config.toml
n_layer = 10
d_model = 256
n_experts = 128
experts_per_token = 8
d_expert = 48
d_shared_expert = 64
activation = "swiglu"
moe_layers = [0, 1, 2, 3, 4, 5, 6, 7, 8, 9]
router_score = "sigmoid"
normalize_top_k = false
routed_scale = 0.707
balance_loss = 0.00285
balance_bias = true
router_cosine_scale = 10.0
init_std_router = 0.0179
lr_router = 0.000398
vocab_size = 32768
norm = "rmsnorm"
norm_eps = 1e-06
tie_embeddings = false
optimizer = "adamw"
lr = 0.00112
beta1 = 0.9
beta2 = 0.98
batch_tokens = 65536
seq_len = 1024
train_tokens = 612100000
steps = 9340
dataset = "wikipedia_en"
Below are experts of layer 7 (counted from 0) of a mixture-of-experts language model. Rows are named gate (a neuron's input weights, with its number), up (a neuron's input weights, with its number), down (a neuron's output weights, with its number) and show model dimensions 0-255. Each number is 500 + 50 x the weight over its row's rms, rounded and kept within 0 to 999. Numbers have three digits each.
Before each expert's rows: a language model's description of what the expert responds to; "mostly gets" lists some tokens that are sent to it at least half of the time. This comes from a sample of Wikipedia text that the model never trained on.

# expert 11
What it handles: Romance articles, do/did. Capitalized Romance particles like De, El, La, Le, Los, plus did/do before not, and commas or pipes in credit tables.
mostly gets: " did", " do", " De", " El", " Le", " La"
gate1:584503497510430509525449500523504569335498550502420482622464516496477481444501487339490568500545570495500506501510536599499600480563500459454503521509475465494410511540437471508472492486471518492501514504489434499502465500421517495507464504528447570586505413577492501486508500504510504558430564430502482655604487386497494511461501518620484505482502500610390450502494500466422537510506560512517561509556362497488467532501498517456471502500563594502453494533501388495504532402494498399406508441440499504499517400519513527476503502514748407501523502478475492496505542488526423514505534432485508558508434509518502517459448463498487502501502540499511501461531500496504492467578505492555497470457605635430525504506497431501530491495501537478505534563574585499498408529406560
up1:610536343547500411507500413471499551541681500520519515502501469471501409561513466496479459535494503510496591439589499500491481533433527438511359524492543505450524455522512498477409502490449509485607531487489471495450514495503472497510439588495437535484535490468452477481419535509507490581502515505635448415506502480495462420512516507565470491449504500353500471477506521527524545476487426538516483470543485495506501562476496358440490512499494479441509474499497499427504545581451556508543500544383509495460507562486613485526529501389498559595493622523568487513480500363500607511529491404480583624461507510482599557520504535486553463543524458506503492473501503555614466495507479552405517514482504485497535487456496477396415431461503499567456494516563501512467484382524414
down1:500499529536451409478615504503625467474333421447503425514580455544520514451563511504505505489560467497497449499535402465551537462436440604515573568490387426510498418523516510525520455470506524428474575498420514490459491505449463352505493461526472446499665454467533501467497447506521487490517502517415472544523507500567486415449490426477503499485564547644550490511524485594424491498547412495442426499506508496533496501495469537518495455453499469505438499527570423441504526544524518510542511513529527565511462493521454502455467522542465500485491548514511491538527489523507490535471449501501557444441425495461438535578494522497507503471488484506490494515436529502547278582399476493507476495440389495503628480554439522504494523515493366482512451493462484506645466525493374

# expert 35
What it handles: Commas and separators. Commas after names or numbers, especially thousands separators and quoted-phrase commas, plus colons, semicolons, and pipes in tables.
mostly gets: "\",", "',", ",\"", "\":", ",", " ."
gate2:513520504526540468476480502453455353482469476594512503506401496551476623578483521523587508502489496496500497532527562493489505530506484499494604501606508403497478458477459539439494446538522562593590502466474512496503511432554500484502482501515498452498493548705503449452490502468471408541484544562518474691390506469489484503498497477478495539445500486474502511517503495503495499467468490530518500499568492498504506545500525503544473520479501428230456506454517501506484611467461503584594563552505531612394404504620465519549365595469510485464496506492526509495493499560476503581565514494562488494563450455507496564510484501330505533495503503513443510501529523483468497512499578560499510430504454504515450518500464499638496530509555443515498481488498519497506591479497522
up2:507507580491464537463495467516610528505497506483385453467534478524566468453467513534507483371538458533585529401486493430472487504488455534498491457424481497495506484613513540567502443604506454490485501578505568508579509635496485503447497480464589530503508495501507592546522489509530489501493574538523503464466594517509522532495429383575532479539514501503457504500601488519404337452500581459495511469524493520535497518540436505473509437500490524597500536454517404561525484502545499500410500438494604502493493501519452462476480352526637532421493556494503367487465532560514504522506474542361474517451500582497532467560495501502497498484662516489362498511460493490501491508433504483469509454523567504501417447472557504416502444476499518402517496550629473534513358457520514
down2:483492523550440519491501454483504497512565495536541350475514485511503504437549481442530437492518544494455533481498506505502376521482533672511471462499501583502498443559504597498388492569520483482469470493494496580458534454502415538614439481471538427431488543407496494515507495513499502490421584521506559549461454503508602431486464542505546538489531433575502492514447504570493549489500498481455519484461531495484522433507457369542340507540501546508529489540583453506503514531544474511495624489488520606519497500429457489503409501389515496516512635485464504511554513555519443484495502446330461490374554662504526501604500474475495413528515473564451488500428493514515514504519552455479471503521532490570566486431558500566485583489571588438576498462504444514407502588510538

# expert 31
What it handles: Sentence-ending periods. Full stops and closing quote-periods ending sentences or paragraphs, plus sentence openers such as This, However, During.
mostly gets: ".\n\n", " this", " This", ".\"", "\".", ".\"\n\n"
gate0:485535458469545501603502483498489508408586474448466431500467642462495433592519512530425491540454533475533500542500480499497524589538496493520530502501485455423500500545508477507467491488507503499495389507471525484596625561459523502507506544499598502451460665489392621539403442493581499495409503498527514499503498481439490652635504496447559499529475456459603641523425501503498593470502494476516525491399566504425658512500502530458353499515498453504473571499535493419494483471514509403530495420595465456512487444512561502489537466379493564498500535571559501426525461509561481552448491466484497518498459467536541497507508507496409620508544488527482582499504498499436474552535473503589513507450435526537492519493507506479499489479506568501485497496375464493519595543508504
up0:500510457500509547521472510496502488478513513510533488504501494509496541519492456504481452495471493428494488557505620507434614514514500297521505522502491692416567504502404585500424495488491513475501432532494532498512501493504509502628506489500498445501479527433469499570484505498496501605500581502477515475413505465471497519504501590518504580522519552412578521468511490556483500506530554482518423500361500526442502490489380507497499493509559514492503601500582561485513484519526500484463646491450427503501522434485496488290516495495490439476469587610568574538556490490523487527476449512449499538509475498424564581564505556613533466523503407499624482511613533562472496501607373504528520497464496451536497497509389511502430525524500575515468486523454494584511543463564467
down0:528498485458540517499477514496443483437457468471448440497489488529502567520453502500510537431535538383511558490419473468548463421370538477576499501466480517524419515525480505492589466434497454499394506496494577295487474493474507490465525508461537423499336570499437537513479499480554507521508489505524459402427539508516484414502505462510423485500535418534598547379578502504412309502482444484504464486435580402526483517506509509501526491447410490549453500498504467473479489473546554411555500510368410499455519563598515491442527564511533525504615489544503495507546528412576568455494471603487452442493505501564601551531508533636529502508502490493462455499520508489471500495541472534529496505568457557500554457499416481488524504527477482495471439492463450418598494412533560

# expert 23
What it handles: Clause connectors. Conjunctions and prepositions after a comma introducing a clause, such as as, but, when, because, including, with, by, plus sentence-ending periods.
mostly gets: " but", " when", " However", " where", " because", " including"
gate2:407424460478549485510441514357508504523573502530549470507375528508517479569423476429478650510618519366497501494494496527477424456590517411640490466499496536394498502493477501481477536501482497502475503552514498514492503521511500480435511485345516456551500804528494505396492471501425623498504491351496496607613550493477499429500522518506518496506504528524510498509498500500495506446487517495474500492508514435464503493424602525579483499495498484497483375478543512488616490492515478469499501530504479606517479518476471536438513458456430543505497499449489456356514498531496487510428515541469533442427508508488566510545500490474522502528483487483409500495521503574509499502497500363507533544403470540464505526520492501505506507498495470493505501500504505466501458500510417
up2:511610530484399476493549496526497475565446341528523501613560525502606535437564501526411508504489511425610495481591500506400456589451524497506474519484507399569502369494633511501537518498666500468502499427419500446507493503482490518499493557543504560502489425585580507499559491497534497449466500442484469486516496506584377516397585504494503504487534513343493532488498500399501538525519461579484474500526597490657522503456500500496508500493535503583504566523492450529393488494501502500478494488500519468488487467502598493492472516538512483473515524504500573561503525441557546511554517493515350503493495497516489487467498509557466585511485554561597499498361381502478541455501465578508498497523642501470475494509602495568510453487516492506508495519485497568497519524428503
down2:548492507480479497496492408434442508499355429531531510484660493491486511573490489509478507489509584539392468532397668489365442479556494532474416475505506430554308527492380501478515433529498449446505499498475517503505558441443491519506537486495519497500441486501587510487396579503508545499475522415492496559506483507511510494482512502432558504513433485506508503481539478507537551574564382507594631501493524499500503496505472519442533503522515544469501558521538506510499578486404509492404525479490486577492517499498452502547499634564545473500533551518507511481493521342447495468492555496640505472504490524538453495493406463499547488501462370494466503488496540536510505507494498500530494364506534501494501477506547498555431391513496395515478413499412477495592510598518450

# expert 48
What it handles: Romance first names. Given names and place-name articles, especially Italian and Spanish ones such as Antonio, Francesco, La, San, Los, plus country codes like ITA, BRA.
mostly gets: " La", " San", " BRA", " Los", " Robert", " ITA"
gate1:458484528531408648522500497627508492518500491495496456482499481491496525406516462499507491428522503463472527514478515510435504522519463500529458469659506503525558490482486482495476384494496490477636541502545373432337497451494450458499498498500514508412572435486501494523490479471497513495625366505491487531516456503502632511484487499566501470503479491462418500380519527444467502506490512494434486530575456586502492499502501521472472498495493502486406554527486476456504499448427532504466559487505500467498500499595478522420504401464454540566498502498503390506501495476598531500508501499392495524408492523488560522514520510475466514514539500480327474495519501496561509588490444700481496526509573332509545476610523437499510555496616502471466552495487498482394492402480497
up1:514513468500501390481542528396494502440588532521505589488468488498513489536483646501484432492412476536479493565496499490499484507494513492434568545364464511397516479501524490520509568500502411684480400535519500535439468509510564658598486489504419548515451550494502531421476490540495495599444522473521501505397548328516506436520503502503492517498525503607527477527505499520487505582480478438509512495499500488511513522499423470527524467452614397584509498477524532533401465576497601450483496342500541497565474503500472502499569491520506464497511528506462573490502527568501491528492588495583491499501591491321489470514503495591490476495494472520508493508495507453482558402490521410431487491461484505506402437448411572369494453500486447516494476492496507562497536552526485
down1:502428500499455456496501503507509508443450503519419494524497450473517498407601501484471484547474438491506498456519494560490505570491514503548367499491501495498527484481469516505497497495502460501504487496506498507511522483498506491478413517477507532499503516525498498510484504489503494502500483444389515533509499488531505512495489458499505509495585497499501462514498511554479518520508495556518498497459481486602494515496505506589509445523559465458503530501557498614622384505496519498505566601550503512522513483535444474586520477581466481500487621502513445497491498025505512504484638513551383560506440500498496490547543413510564497521563504512498482402483494494509509555503504505478499508503521500536501508519438498303433523500458508551494568495497464488498493460467509

# expert 45
What it handles: Word-initial capitals after quotes. First letters or pieces of words right after quotes, parentheses or pipes, especially titles: "For Lack", "Are You Lonesome", Heston.
mostly gets: " L", " un", " Un", " dis", " s", " res"
gate0:556534462470456494491347511496470584489500499532523458508448493497485539600498506535507546592501619503503581515513590461502504489451541517487526430509495487496460500513521439501469423472490433559478505500551488520470499485456496502479425530543517560508378531512498502500470500498411499378505531492452485430503460589396517606505558432529514491450481486487585497549493496492552509572528475551395528461567478500500500468450518444525509531487483470512433546531524455508523519499511506499458475501501443531531541480501531507363561492502527499499503517599428489499412501584563498506510507500500507502415468466536336501496502499510497519529485687445499564527494495458402511459617691335480487553508501526497477338536486441413502486523526508480452606606508453363487497489503501
up0:617502492494502494499382431509500500470481499576436445461489512508464522500432501414590608522453551506490500580490579498496524501415529365452491456454633494626478575563532439502476463472501500583434470492568477483417508451502473497513440551396523579508476493501493551599501504559505452447539513461507495499499488490461504496465522375458497481579394458337527460500501491483562507595500518561489497497500463505506490505535506516509404555496499567633498460476476464500490499499602496490483468594504531544514492490509486488442497477486593359517505497502528498498503499518484470485522539445502483508496512508522495471611447552338524504447516489403498506584533504482431503325497497462563493502493489486571432484498499499496546497491669546499490513497521378496413521565563540
down0:545531511499456505607380499483427493467564501565504480503608347539534538506499510442542507685412463511484500498426518555499454481452456526498503492548508497497478478477465483507472507477499503498341531578534514500490557558454540499493522507520473522487474508526499532504497489527442471379502529396460503451582558593519496514499493393503499551484397475422488509562512407465498503502505501621553522502502490433514450447516494499502426480547502591490558543630551516526587501508492493495442368504494529506487517506628498536524464506474500440561496444499498497480425535583511536464500503494462333499497520499483468497503468502502481475572515530495508515488558516477352473447641607532493508470491502515428377625493519493503522510406363486505493429542490451497503565508524548